python train.py --num_hidden_layers=18 --n_experts=256 --experts_per_token=8 --d_expert=32 --d_shared_expert=0 --hidden_act="gelu" --moe_layers=[0, 1, 2, 3, 4, 5, 6, 7, 8, 9, 10, 11, 12, 13, 14, 15, 16, 17] --routed_scale=1.0 --lr_router=0.0013 --norm="rmsnorm" --norm_eps=1e-05 --tie_word_embeddings=false --learning_rate=0.0201 --beta1=0.9 --max_seq_len=512
Below are experts of layer 12 (counted from 0) of a mixture-of-experts language model. Rows are named router (the router's row for the expert), up (a neuron's input weights, with its number), down (a neuron's output weights, with its number) and show model dimensions 0-159. Each number is 128 + 24 x the weight over its row's rms, rounded and kept within 0 to 255.
After each expert's rows: a language model's description of what the expert responds to; "gets" lists some tokens that make up at least twice as much of what it gets as of all text. This comes from a sample of Wikipedia text that the model never trained on. Tokens count by the router's weight.

# expert 33
router [169  98 120 110  96 104  85 167 140  85 124 106 116 119  98 109 123  90  73 152 132 137  94 120 100 117 145 113 102 125 167  96 100 133  99 176 130 177 161 141 143 174 129 116 136 146 145 134 166 111 155 109 102 156 118 166 119 143 157 140 120 104 149 119 122 146  94  94  92  95 165 140 108  91 120 147 117 120 104 156 155  82 135 172 107 105 119 142 146 140 150 105  85 129 152 106 128 141  93 102 144  92 114  87  93 126 130 120 154 140 130 114 136 168 144 166  85 142 120 129  95 140 125 147 128 133 116 141 103 128 113 111 155 137 111 104 121 118 153 143 141 132 117 148 149 109  89  83 110  80 102 152 146 129 111 109 118 133 140 140]
up6 [128 122 109 123 155 134  98 122 119 112 103 115 131 143  93 153 158 164 113 157 111 121 112 143 116 143 130 124 153 106 156 122 188 137 119 139 125 152 113 158 129 134  60 137 167 127 149 158 119 116 142 135 127 172 136 146 168 119 104 119 140 142 114  96 158 156 128 105 114 129 120 126 201 100 132  91 111 114 146 130  95 128 140 130 111 143 147 149 155 128 195 127 122 144 181 107 119 161 105 126 118 124 120 123 115  76 145 125 121 115 170  99 149 174 124 135 113 166 146 117 113 159 133 163 104  94 126  88  93 123  90 123 159 131 105 108 117 135 125 143 139 148  95 133 113 170 112 135 141 100 122 171 138  74  62 119 109 110 114 137]
down6 [122 104 119 151  80 108 117 175 142 130 119 130  92 155 115 114  88 138 123 109 141 129  93 142 147  90 136 155 129 139 138 141 121 115 139 102 114 172 145 167 167 153 126 131 125 127  44 111 161 132 120 114 155  93 164 133 123 156  92  99 133 152 158 123 118 148 157 162 113 118 102 109 114 115 154 115  92 116 160 180 123 136 110 116  65 104 131  71 102  83 143 152 135 131 123 104  80 152  97 115  98 115 134 116 138  89 158 155 131 135 155 115 119 144 146 117 152 127 128 142 105 172 129 157 100 124 106 134 111 147 102 116 106 132 160  99  88 125 140 114 113 132 104 104 134 136 149 136 123 107  99 148 150 121  96 165  90 145 142 141]
It responds to: Short vowel-ending pieces inside foreign names and non-Latin script bytes (Tamil, Arabic, Greek, Cyrillic), such as Phi Beta, Sino-, Akademiya.
gets: "a", "o", "i", "ra", "ia", "u"

# expert 55
router [ 80 129 163 155 148 127 108 143 115 138 122 131  99 146  99 138 119 116 125 138 137 127 141 115 136 155  97 115 163 115 169 113  87 152 143 112 171 169 118 118 111 166 128 137 176 136 141 143 187 142 122 101 149 122 147 150 139 163 163 125 106 112 171 160 118 108 146 120  94 152 157 122 127 134 136 150  89  90 158 126 136 103 149 128  85 143 130 124 154 144 129 114 114 111 116 114  90 109 111  90 156 143 118 136  96 119  92 156 148 163 157 145 136 134 164 167 137 136 112 174  96 130 136 114 159 129 105 138 124 143 107 127 146 156 124  81 137 122 142  97 160 141 141 125 204 174 111 153 107 119 151 132 109 102 134 145 147 174  87 162]
up6 [ 93  68 114 129 102  94 125 121 128 139 130 143 184 143 112 147 157 140 121 110 113 123 190 112 164 107 126 142 129  93 157 115 119 106 139  95 168 129 109 138 179 145 170 152 138 107 125 108 139 137 130  86 105 114  92 125 104 121 147 145 130 119 140 143 103 101 177 129 147 134 152  75 127 106 152 136 139 117 122 136 113 157 118 150 122 118 171 126 116 126 166 102 112  80 128 126 123 119 123 158 115 109 109 137  86 104 134 131 179 107 176  89 104 125 136 111 136 117 151 123 139 129 165 182  94 136 125 117 172 122  87 158 110 122 144 131 111 169 153  84 141 109 127 105  78 136 126  79 155 129 131 138 159 124 122 104 106 113 122 145]
down6 [164 170  95 145 149 145 108 118 120 111 143 128 129 100 138 114 129 104 111  95 130 115 101 129 136  95 140 126 135 118 123 131 117 107 158  81 107 108 141 148 103 102  94 105 109  88 123  98 119 140  95 103 158 138  86 158 121 115 131 153 124 132 144 114 110 114 140  78  94 140 120 124 130 119 127 114 105  99 111 130 158 170 124 169 151 134 113 111 120 153 151 109 136 123  97 177 130 102  94 106 156 183 126 106 137 138 122 127 190 144 118 115 155 106 132 101 131 135  87 140 114 168 153  93 114  75 120 116  98 124 121  84 159 163 142 132 127 149 151 161 141 171 154 138 113 110 157 113 128  94  41 116 109 122 110 154 162 133 121 150]
It responds to: Final pieces of scientific genus and species names, such as ia, um, era, idae, aceae, and other name endings.
gets: "us", "ia", "\"", "a", ")", " ="

# expert 1
router [141 166 152 109  94 104 101 139 139 131 146 105 129  95 120 172 125 115 142 136 146 144 177 153 151 138 115  97 142 143 106 115 122 124  97 110 156 120 133 135 169 135 124 125 123 161 141 119 126 101 127 100 135 186  82 127 150 141 123 124 111 125  84 149 143 140 151 103 116 122 121 131  72 143 127 101 138 113 136 124 106 144 115 166  96  97 131 153  89 145  78 152 108 104 146 129 167 128 159 109 132 130 138 131 116 158 142 145 127 133  94 152 150 126 162  98 122 174 173 158  84  79 149 154 124  89 118 111 168 137 157 154  97 115 101  63  87 139 180 121 128 101 117 120 117 116 120  98 116 121 109  99 158  85 106 123 109 117 136 104]
up3 [ 83 137 150 130 145 133  97 151  89 130  97  86 107  86 108 102 123 134 120 119 140 123 122  98 100 144  62  87 118 113 155 123  98 117 149 165 140 119  80 101 110 149 124 112 168 113  88 183 139 125 104 131 154 111 114 116 165 101  94 129 103 132 115  99 137 132 107 127 124 125 106 127 149  91 125 112 133 124 113 114 136 117 113 105 108 132  91 122 193 137 106 113 136 149 119 152 118 160 113  75 130 116 123 153 140 128 105 161 140 164 110  97 163 117  95  96 116 119 124 101 100 132 110 119 144 113 142 192 130 146 172 119 112  89 106 144 108 153 160 147 154 119 131 179 158 115 152  84 153 104 133 127 122 147 156 121 141 103 116 135]
down3 [169  73 147 130 173 117 142 142  91  99 120 132 129 147  96 154 160 137 108 126 126 142 102 129 134 126 109 123  85 168 112 105 110 118 147 135 156 110 118 181 100 152 121  78 175 134 137 124 142 127 118  90 104 133 153 157  87 121 151 165 123 131 114 122 118 123 145  90 157 132 135 129  87  95 133 151 102 114 148 132 134 135  93 103 130 164 114 133 158 119 115 110 155 165 122 133 187 113 117 187 103  92 166 115  96 113 137 111 149 126 118 142 104 124 112 109 177 106 115  91 120 103 131 149 133 124 117 175 144 120 124 127 117 166 138 145 134 134 152 121 128 102 179  99 157 161  98 123 114 146 179 152 157 158 103 141 123 153 149 133]
It responds to: Pipes and semicolons between columns in sports statistics tables (Player | G | GS), plus reporting verbs like said, stated, decided.
gets: " |", ";", ":", "|", " that", "-"

# expert 32
router [133 181 167 187 161 145 121 141 139 118 171 127 135  96 109  77 146 145 101 114 104 155 113 156 117 111 142 106 105 107 118 166 140 150 167 156 142 128 124 136  91  88 137 114  81 125 120 123 121  89 129 133 124 151 117 157 112  98  88 108 149 115 153 108  98 129  86  96 119 142 139 152 138 112 107 138 127 143 104 166 142 135 143 146 145  93 148 140 131 120 172 134 153  95 103  85 143 125 116 126 134 143 120 156 151  96 146 126 137  99 130 155 171 125 135 182 131 178 152 106 164 172  78 132 107 164 131 114  88 118 161  94  90 123 121 133 131 113 128 149 121  85 137 131 114  97 162 118  96 145 138 126  92 158 128 111 126 130 126 117]
up6 [112 132 152 155 124 131 137 135 134 123 148 155 160  87 157 113 158 145 101 132  95 132 160 122  94  91 125 111 147 132 137 134 119  63 121 116 128 135 111 110 150 143 125 154 129 126  98 125 132 144  78 117  93 131 120 101  88 120 129 118 105 115  90 125 108 146 146 162 130 154 147 144 141 167 121 116 159  74 120 145 118 133 170 152 113 134 142 128 108  69  85 108 199 138 135 102  66 150 126 189 178  53 105 127 133 106 160 136 148 113 143 107 125 131 136 111  93 118 136 122 126 120 115 148 129 110 147 104 121 103 175 108 129 165 108 123 152 136 103 126 119 174 128 127 137 152 162 127 148 140 148 101 151 120 128 118 128  94 122 141]
down6 [ 99 117 100 137 147 120 101 118 112 134 156 143 134 109 122 166 131 131 174 155 112 110 157 100 151  79 106 114 112 157  89 104  82  91 175 139 118  90  98  89 100 157 106 139 160 158  98 121 169  94 131 129 125 130 111 115 146 147 136 125 121 131 108 140  75 138 157 149 157 153  94 101  58 113 157 156 103 115 111 174 129 153 150 135 108 123 119 108 145 124  95 123  88 116 131 152 154 131 126 127 156 117  98  91 139 142 126 134 169  93 148 180 165 159 150 112 126 101 122 144 124 118 120 151 114 160 110 114 125 130 134 152 110 159 148  95 136 156 114  76 108 153 154 140 134 144 110 142 158 123 139 162 159 125 139  98 135 121 128 113]
It responds to: Opening letters and pieces of non-English names, often Slavic, Turkic or Japanese, such as Kh, Ch, Sh and Y, as in Rybak or Nakazawa.
gets: " T", " Y", " J", " K", " Ch", " P"

# expert 23
router [160 166  98 157 173 144 120 120 121  86 168 112 151 161 105 128 131 148 151 152 108  73 133 153  90  95 120 130 124 149 163 154 153 125 156 133 141 135 136 141  83 129 125 120 121 129  88 191 153 133 143 158 122 109 118  99 128 120  83 100  96  96 142 102 172 124 132 143 113 110 140  75 117 100 131 122 122 132 160 112  99  91 133 153 165  81 100 127 115 128 107 145 155 117 107 159 138 129 156 140 136 130 152 123 139 121 113 101  97 149 115  58  73 117  96 110 150 126 139 144 142 137 134 167  91 160 120 127 137 156 125 163 149 127 142 122 150 125 113 107  85 104 127 127 135 144 114 150  97 155 105 118 158  96 135 143 143 145  95 123]
up2 [107 162 140 160 114 100 160  93 116 149 113 110 131 122 133 143 120 133 142 126 104 119 174 125 119 128 137 184 105  94 197 105 103 121 116 125 146  92 120 151 115 144  99  58 140 154 122 145 106 128 178 146 149 136 154  86 105 101 104 128 151 155 164 111 139 100 113 136 133 135 158 118  99 123 117 158 164 130 112 126 147  74 123 105 141 109 124 178 141  86 179 143 156 140 129 164 136 122  91 126 151 104 106 118 145 135 153 113 142 118  78 129 134 148 101 122  84 127 134 140 154 159 110 132 111 109  97 130  98 128 104 110  97 113 140 112 129 155 154 180 129 119 141 122  99 126 105 114 134 126  60 112 114 111 114 127 157 101 121 131]
down2 [ 75  72 129 167  99  96 146 126  94  84 107 127 139 106 159  93 146  90 136 133 107 111 120 168 121 149 138 122 107 130  98 117  98 113 127 125 130  92 137 105  92 191 164 113 138 108 105 146  97 110 142 161 148 144 144 115 123 141 163 122 128 113 136 159 155 141 112 108 105  99 122 138 145 181 116 146 137 115 114 121 125 174 101 160  92  95 112 170 138 130 132 136 146 116  99 104 131 138 134  99 124 102 186 120 125 110 135 179 165 129 103 150 102 131 104 120 156 102  98 162  99 119 112 156 108 132 135 121 138 144 118 118 140  66  93 134 128 152 120  92 123 148 135 122 104 128  76 113 113 122 151 162 105  86 131 133 116 119 140 148]
It responds to: Word-internal r pieces in names and words (Correa, melodrama, hemorrhage, Dr), plus spaces and pipes in numeric table rows.
gets: "r", " ", "3", " Dr", "tr", " well"

# expert 22
router [154  84  94 150 132 135 119 123 119 118 163 123 115 177 131 164 122  89 115 152  83 176 119 112 147 183 127 155 138  85 122 151  93 153 197  99 138 117 141 140 107 145 113 138  99 162 111 106 151 141 134  98 125 107  88 160 120  85 120 115 120 133  83 167 153 127 119 104 117 136 144 112 152 147 142  87 114 144 164  90 165 115 119 159 163 120 117  99 169 166 139 170 156 139 145  88 115 136 123 117 137 125 145 137 129 112 120 109 147 159 122 140 151 120 160 151 111 131 141 129 150 114 122 173 163 128 121 153  95 125 100 119 138 121 126 147  80 118 124 137 139 152 145 142 137 122  94  79 128 161 138 159 146 156 139 134  98 138 158 110]
up4 [134  79 115 149  91 156 137 143 139 137  90  65 115  91 117  65 139 138 167 141 111 163 141 118 134 104  87 154 151 124 124 128 126  89 114 110  94 137 106 130 120  88 104 100 136 144 154 139 149 158 146 161 132 123 116 132 120 111  69 122 109 148 133 160 134 112 116  85 111  91 160  93 111 135 119  90 123 102 168 135 116 129 162 138 129 122 125 137 145  90 142  90 133 163  84 116 105 105 111 141 138 107 105  80 152 131 149 149 141 127 129 146 130 120 123 145 108  91  95 112 121 106 168 105 162  81 130 116 166 140 123 152 157 114 124 108  93 150 123 132 126 102 124 149  93 155 126 152 140 143  96 121 141 109 161 139 152 102 185 128]
down4 [157 121  83  95 108 102  79 105 141  92 157 116 116 134 122 102 166 116 130 144 166  80 118 115 134 152 145  85 103 143 118 168 122 127 165 162 161 141 157 132 162 148 122 159 154 111 105 128 160 125 154 118 114 126 113  95 106 126 128 107 115 103  97 135 142 154 144 123 143 112 130  90 109 146 125 140 137 189 118 114 137 160 138 117 133 135 118 146 140 125 153 141 106 142 142 209  92 101 137 153 120 180 130 143 128 152  93  75 142 146 118 149 164 171 136 136 103 135 111 142 149 106  99  87 170 149 121 122 130 105 159 131 127 129 152 118 107  97 155 166 118 130 138 146 136  88 100  90 165 102 138 112 123 113 121 143 115 103 150 152]
It responds to: The preposition in, especially sentence-initial In before years, plus during, from, under, throughout, and in inside parentheses or editor-in-chief.
gets: " in", " In", "In", " from", " of", "in"

# expert 45
router [107 108 122 130 144 190 105 153  96  92  80 109 169 156 122 148 113 132 121 103 123 124 122 162  91 158 141 140 117 154 118 151 159 143 129  97  76 103 110  85 165 123 108 106 144 142 149  96 108 114 146 147 123 159 173 150 147 129 132  84  99  86 114  95 139 171 158  94 111 143 112 152 127 128 157 133 152 104 105 134 130 136  99 145 161 103  91 106 178 118 125 131 148 142 112 110 104 124 161 111 136 104 148 110  95 132 126 100 116 122 119 154 150 122 147 161 109 143 103 120 103 116 145 136 137 157 110 149 144 148 163 112 158 128 142 147 148 137 147 162 155 125 148 142 142 174  93 160 144 102 103 110 139 169 121 166 159 112 163  91]
up2 [139 123 128 131 112 114 106 112  86 138 114 139 147 132 150  87 165  82 146 115  78  83 117 121 123 130 128 126 123 136 133 111 131 121 149 154  98 161 139 113 139 102 132 128 177 138  91 126 122 143  88 168  95 120 143 122 155  86 154 112 133  76 130  93 170 124 133 122 123 141 159 131 154 147 158 152 135 125 131 114 114 123 153 109 125  86 168 145 167 131 122 136 149 100 119 102 125 112 172 117  55 112 131 101  92 161 153  77 136 132 104 145  63  98 133 100 126 134 114 125  81 118 136 126 160 133 162 131 171 132 147  76 139 145 136 114 125 162 122 120 123 158 129 145 143 115 142 149 162  80 120 111 139 112  98 101 146 125 154 138]
down2 [154 146 113 150 161 104 109 126 137 120  94 113 102 143 149 143 119  90 181 130 131 110 157  93 124 136 105 134 118  80  87 175 114 135 132  92 133 112 148 130 116 142  73 126  94 145 148 136 115 106 164 126 110  85 167 127 119 157 176 138 117 105 136  89 146  96 142 147 159 143 102 144 116 132 171  87 149  91 138  89 123 115 112 124 169 135 136 112 142 166 119  97 128 141 106 130 141 124 124 113 160 128 116  88 129  85 155 157 151 159 142 109 117  72 145 128 154 117 167 122  92 189 141 119 145 137 150 157 156 151  98 120 164  89 107 137 107 140 102 126 144 115  94  99 145 121 112 142  98 115  89 124 135 119 109 102 133 118 117 122]
It responds to: Indefinite articles and quantifiers after is, was or as, such as a, an, another, every, any, no, plus the degree and minute signs.
gets: " a", " an", " A", "A", " =", "′"

# expert 24
router [169 129 112  90 150 149 141  85 146 136 123 123 121 116 110 137 105 150 142 159 128 132 126 161 117 128 127 115 123 150 164 119 152 120 170 111 158  84 134  71 126 147 132 118 124 140  92 127  85 162 142 125 135 108  73 149 143 135  74 146 115 161 123 143 122 139 128  98 163 148 153 121 100 115 112 119  98 125 117 154 122  97  88 126 135 100 119 128 103 106 115 114 145 137 152  81 119 112  74  93 114 153 146  85 179 128 148 188 129 151 113 101 116 133 155 151 115 119 149 126 141 129 132 147 116 143 112 166 117 143 133 110 153 112 172 138 103 130 108 144 165 140 104 139 103 118 178 114 122 157 131  91 142  95  92  71 144 139 174 108]
up0 [140 140 127 101 109  84 123 136 135 120 133 138 116 125 113 131  95 107 134 143  93 104 123 133  94 140 104 116 165 115 146  79 162  83 156 109 148 118  85 102 149 132  88 116 109 124 105 114 111  94 166 102 114 127 110 147 144 171  91 128 173 150 147 122 105 134 134 150 117 124 129 101  77 115 115 133 156 146 162 136  95  97 162 161 151 155  83 144 133 145 143 145 171 150 153 152 125 160 138 145 111 107  80 104 170  91 155 141 100 147 147  92 104 121  91 125 108 162 159 114 112 154 110 138 117 122 123 133 121 114 155 140 122 120 157 178 145 160 138 133 110 129  97 176 135 129 115 127 151 128 130  86 101  98  91  96 112  87 157 117]
down0 [167 100 134 117 133 153 154 150 121  97 116 192 137 131 161 145 140 149 188  99 132 170 108 133 115 124 122 124  98 113 118 120 142 122 111 106 127 112 129 116 129 140 161 126  93 146 117  99 136 153 161 100 126 122 137 149 154 146 123  99 175  95 120  79 164 130 169 107  93 135 106 128 138 158 126  94 142 113 100 124 129 111 144 105  70 111 130 115 104 121 116 112 157 150 117 133 149 104 142 163 164 126  85 150 114 111 144 116 135 105 144 181 170 122  81  82 123 128  91 141 149 160 110  93 126 121 100 116 144 122 141 163 168 131  90 117  98 105  76 107 150 145 117 112 102 130 176  96 118 105 143 118  98 147 124 138 114 135 101 110]
It responds to: Capitalized syllables opening names or words, often foreign or Asian, such as Inn in Innsbruck, Han, Hong, Haryana, Murrow.
gets: " ", "in", "an", ";", "n", "en"

# expert 4
router [149 144 139 141 157 137  80 188  67 112 131 120 143 146 144 111 109 161 121 121 150  87 150 151 113 123 140 174 152 134  60 106 136 127 126 124 159 123 131 134 126 106 136 131 152 126 128 130 119 146 154 124 114 167 158 141 148 149 166 108 125 111 106 106 135 132 100 126 131 106 130 123  98 133 194 146  93 148 162 129 173  79 130 116 147 151 148 130 184 118 126 120 103 125 115 145  96 126 125 123 119 107 130  69 135 145 101 154 126  83 113  99 130 126 135 131 164  90 145  86 160 153 149  78 124 149 129 156 111 156 133 128 145 154 152 141  95 125 115 132 117 153 118 121 168 112 105 152 101 102 126 114 117  93  95 148 100  83 152 137]
up2 [149 141  97 106 116 149  90 111 123 135  93 138 133 128 127 168  89 116  95 128  88 105 118 110 131 146 144 143 143 127 116 112 119 164 153  81 134 128 133 136 130 105 134 160 105  87 132 132 124 163 119 118 114 135 110 130 149  74 114 171 140 108  93 147 157 133 123  86 127  99 118 122 179 144 147 111 159 147 132 132 130 140 117 178 151 168 102 133 145 171 165 145 107 144 128 117 140 133 137 121 132 108  91  74 159 119 129 106 103 129  97 171 148 107 120 119  86 110  70 157 137 145 140 114 116 103 126 108 131  75 133  94 103 147  90 150 141 132 137 156 138 100 105 109 129 160 153 140 108 142 102 108 132 204 113  88 149 145 156 141]
down2 [169  97 111 165 111 144  99 105 129 102 133 138 157 100 143  96 105 123 118 130 103 130 138 123 128 127 132 110 136 109 101 113  92 143 165 139 124 111  99  81 109  94 142 135  87 153 156 139 130 125 160 101 110 131 121 114 168 148 154 135 102 121 106 156 141 100 129 121 106  76 102 117 116 156 111  70 145 139 105 125 101 149 151 124  97 154 113 109 117 112 109  96 119 143 161 178 141 106 137 150  82 112 162 143  97 146  93 128 183 150 152 146 140 101 130 126 130  83  95 131 126  73 106 115  91  87 123 124 123 123 151 148  97 146 113 136 172 152 143  93 176 111 123 127 119  97 128 138 107 153 167 116 121 113 132  99 158 106 172 146]
It responds to: Tokens inside set phrases after at/the, such as "at the box office", "at the age of", "at the request"; also digits in table cells.
gets: " the", ")", "1", "6", " time", "%"

# expert 13
router [130 176 105 122 140 117 102 130 134 113 111  93 107 161 156 113 112 153  92  74 134 120 120 158 116  90 137 134 173 120 144 135 136 115 108 115 128  72 142 145 140 144 108 148 129 106  83 110 146 103 142 204 118 101 119 139 136 157 128 142 151 121 117 148 130 123 123 132 110 103 143 138 166 135 117  71 142 139 114  85  98 114  82 164 114 157 158 122 150 106 115 154 124 131  81 130 149 110 132 130 145  91 151 149 155 112 138 117 160 116  85 109 148 101 129 100 100 148  91 166 113  89 164  79 117 115 103 148  77  97 139 110 116 109  98 143 146 128 167 145 147 116 169 101 141 109 114 102 122 130 124 110 140 106 127 147 127 161 129  98]
up1 [151 159 118  90 101 125 136 126 167  78 120 113 169 152 124  99 135 142 138 131 108  69 119 114 160  92 141 153 159 111 156 136 126 115 121 146 112  93 140 200 101 115 104 136 124 101 127 150  96 113 119 162 154 137 107 166 129 106 117 101 157 109 138 118 131 121 133 154  88 151 153 128 140 129 136 133 120 129  92 106 131 135 152 119 109 133 126 145 131 137 137  94 131 130 111 170 108 142  92 114 136 163 105 123 140  88 104 108 130 149 177 113 170 128 135 116 101 140 121 123 120 164 113 105 127  88  85 113 131 150 112 158 122 115 158 153 168 127 137 155 174 160 142 174 108 137 155 133 189 120  83 149  76 110 102 134 143  90 105 122]
down1 [112 118 120 167 145 122 113 142 157  94 137 133 124 142 154 161 111 134 177 120 116 158 121 113 141 117 111 108 138 157 114 125 135 128 122 148 125 155 115  98 149 154 121  91 151 156 125 130 137 124  87 155 139 110 181 112 110 141 135 148 142 149 119 105 129  93 161 101 155  80  68 104  87  95 146 128 107 130 139  96 157 113 115 131 141 129 129 112 162 134 121 135 123 117  93 168 137 141 207 135 105 131 163 110 136 151 152 155 118 113 120 116 153 124 119 166 133 142 129  51 197 163 142 119 128 145 131 166 146 125 151 171 120  91 125 136 135 129 100 145 144 113 132  78 131 104 149 101 127  94 148 130 160 168 137 102 121 111 146 157]
It responds to: Leading dashes of infobox list lines (Architect, Time zone, Postal code), plus relative pronouns which, whom, where and abbreviations App, Ref.
gets: "-", " which", "|", ".", " that", " where"

# expert 56
router [118 138  98 138 105  94 140 125 124 146 118 135  99 152 148 128 171 121 112 107 133 145 133 139 168 144 135 138 157 155 138 136 105 115 100 106 138 137 141 134 134 149 128 151 179 134 143 124  99  72 160 184  95 117 111 114 153 143 119 160 128 110  74 103 154 147 156 115 107 153 124 106  90 102 131 122  99 121 122 145 141 146  85 115 162 163 193 124 112 120 107 112  99 134  87 170 172 155 136 127 100 112 129 142 144 141 162 152 131 101  80 149 139 160 141 110 109 104 122 161  78 143 167 125 108 122 115 140 132 143  70  83  95 108 129 136 137 138 150 116 142 105 176 114 107 117 114 175 107 134 123 120 128 154  91 149 128 147 149 112]
up2 [134 149 128  70 147 191 140 122 111 139 132 108 129 142 123 146 168 119 102 112 110 149  79  72 131 133 134 139 130 135 163 120 114 155 128  99 163 181 154 116 142  84 135 190 137 127  86 105 165 114 113 115 150 131 176  94 117 106 157 148 152 129 110  72 152 149  92 133 125 112 136 139 133 112 123 138 139 156  90 119 151 117 139 123 133 126 153 158 129 127  93 113 162 101 120 138 118 153 160 113  77 134 141 103 142 110 173 118 126 113 144 137 105 121 174 129 106 109 126 101 128 156 141 137 100 126 152 156 132 103  80  97 135 157  88 131 170 124 120 147 169 115 129 124 112 160 135 139 175 133 161 119  87 123 126 121 105 120 122 138]
down2 [113 109 105 136 114 134 106 102 115 132 139 148 141 134 133 116 127 153 160 149  92 125 110  98 142 119 152 149 188 152  95 116  86 144 120 141 124 115 138 148 145 144 179 131 107 155 136 145 134 151 106 142 133 124  97 130  84 128 120 100 138 155 140 155  68 123 135 129 125 149 196 150 112 111 173 100 112 117 146 132 116 144 103 156 109 111 114 137 112 116 143 134 101 130 108 131 136  93 147  97 132 118 127 123 174 140 108 147 105 114 131  56 136 184 101 123 128 150 164  95 139  96 144 156 135 159 110 129  93 152 124 126 128 171 150 126 116  65 153 130 129 126 111 137 155 138 102 117 163 114  60 166 102 128  99 146  93  95 139 140]
It responds to: Hyphens and pipes starting list items and rows in infoboxes, episode and track lists, plus naming verbs like titled, renamed and called.
gets: "-", "|", ".", "=", " -", ":"

# expert 38
router [100 153 141 144 123  73  97 159 156 122 165 106 136  89 110 130 137 123 186 136 149 115 131 170 158 142 140 121 121  80  93 125 133 126 125 108 144 134 154 111 171 134 123 112 154 129 149 121 116 134 119 100  88 149 116  95 176 158 164 105 120 104  81 133 122 125 154  90 110 115 115  95 112 185 119 112 150 136 167 129 100  89 154 112 118 104 145 108 114 128 129 146 127 127 150 146 169 163 122 114 109  94 131 109 180 149 171 148 111 130 120 153 122 107 147 113 152 128  93 164 115 118 158 125 114 120 117 116 193 128 140 129 124 129 118 124  91 133 154 117 126 150 156 115 114 168 108  80 163 108 102 105 164 111 113  97 107  99 125 114]
up2 [ 86 109 102 158 129  78  88  88 128 104 139 117 165  83 162  85 128 105 139 152 115 138 152 162 146 150  95 105 104 145  99 121 133 176 138 124 138 160 141 132 131 139 114 134 178 123  70 163 134 115 134  88 141 129 106 103 129 133 129  95 121 110 122  89 107 110 126 138 129 134 155  97  97 115 164 115 103 119  95 114  94 135 122 137 117 135 104 176 106 139 141 147  77  86 136 132 106 190 110 140 130  94  89 129 131 142 137 167 116 130 167 142 142 108 118 124 102 119 112 140  97 112 119 163 134  89  87 142 113  97 165 113 147 117 160 130 110 155 121 113  96 123 142 116 104 126 116 100 148 149  93 154 136 138 155 126 142 155 150 158]
down2 [148 137 106 150 165 158 175 137  96 164 119 131 174 115  95 144 122 143 143 106 118 132 123 125 142 120 147 118 101 139 147 109 169 122 123  97 130 109 118 141 132 135 129  89 112  82 133 107 136 129 121 176 148 117 127 143  81 118 140 110 128  98 143 108 158 122 114 100  94 143 134 124 121 154 140  86  94  93 146 123  82 146 117 117  99 141 169  77 159 122  84 138 108 101 148 152 141 148 142  96 164 137 117  93 122 127 165  51 109 113 127 140 106  96 162 157 142 174 150 110 118 102 168 117 145 143 113 116 148 121 110 150 126 121 140 135 121  59 119  99 133 101 171 158 120 138 148 137 119 124 146 152 152 137 137 101 129 166 142  90]
It responds to: Pipe separators that open table rows in chart, election and sports tables, plus semicolons, commas and dashes in lists, e.g. | Switzerland.
gets: " |", "|", "-", ";", ":", "==="

# expert 27
router [112 147  84 175 131 122  88 116 150 103  78 143 163 110 173 114  92 130 131  96 143 138 123 130 148 118  97 114 134 135  73 139 139 144 120 113 136 114 136 134 120 121 132 147  95 108  98 148 167 164 138 110 115 132 129 154 105 125 144 100 117 119 176 133 132 136 113 143 111 145 147 162 139 154 129 134 132 155 130 138  88 112  98 187 138 127  94 106 128 130 173  97 127 110 173 158 146 154  73 113 133 103  99 121 128 112 164  78 154 127 117 101 134 154 120 161 127 132 101 155 142 155 162 134 121 149 161 140 123 153 104 133 128  85 106 170 154 108 104 162 134 138 137 107  93 109 194 130  98 103 125 136 136 156 181 143 154 119 123 127]
up6 [109 144 107 143 101 148 144 130 116  91 107 163 161  90 138 123 122 102 131 102 152 160 150 143  75 109  81 164 122 173 136 100 124 101  98 117 112 128  57 143 135 119  95 117 142 167 104 165 121 123 145 108 127 146 164 124  82 144 100 124 153 133 116 130 103 140 124 135  99 139  88 102 154 110 140 121 130 137 142 139  94 128  90 112 155 138 145 112 171 140 174 177  75 139 108 182 158 143 137 127 108 128  94 148  96 107 124 136 141 110 147 141 133 157 120 124 130 100 163 109 134 135 128 159 128 107 111 128  98 111 115 136 117 145 136 170 124 142  91 135 111 162 101 142 171 157 155 143 105  95 105 119  97 111 152 115 126 152 171 118]
down6 [ 94 142 111 110 115 128 135 145  93 104 107  79 112 138  87 150 138 109 131 129 109 134 138 164 139 110 106 115 103 103 102 118 160 123  73  79 107 115 104 120 133 109 122 144 130 125 136 135 112 114 142 147 140 150 133 130 127 141 117 156  86 140 114 139  95 145 125 161 119 107 160 168 110 133 178 178 107 146 100 125 110 109 129 105 156  96 132 152 135  82 144 153 125  95 149 105 127 154  98 132 140  99 114 127  96 221 116 159 118 140 117 142 119 130 181 105 129 137 110 107 152  91 133 144 104 139 139 140 143 105 129 100 138 107 137 157 115 154 123 107  96 113 173 163  81 157 137 109 139  65 136 107 148 138  96 167 126 120 153 120]
It responds to: Opening pieces of technical words such as co-, micro-, dis-, dec-, semi-, neuro- in biology and protein text, plus line breaks and table borders.
gets: "\n", " E", " co", "E", " Co", " sub"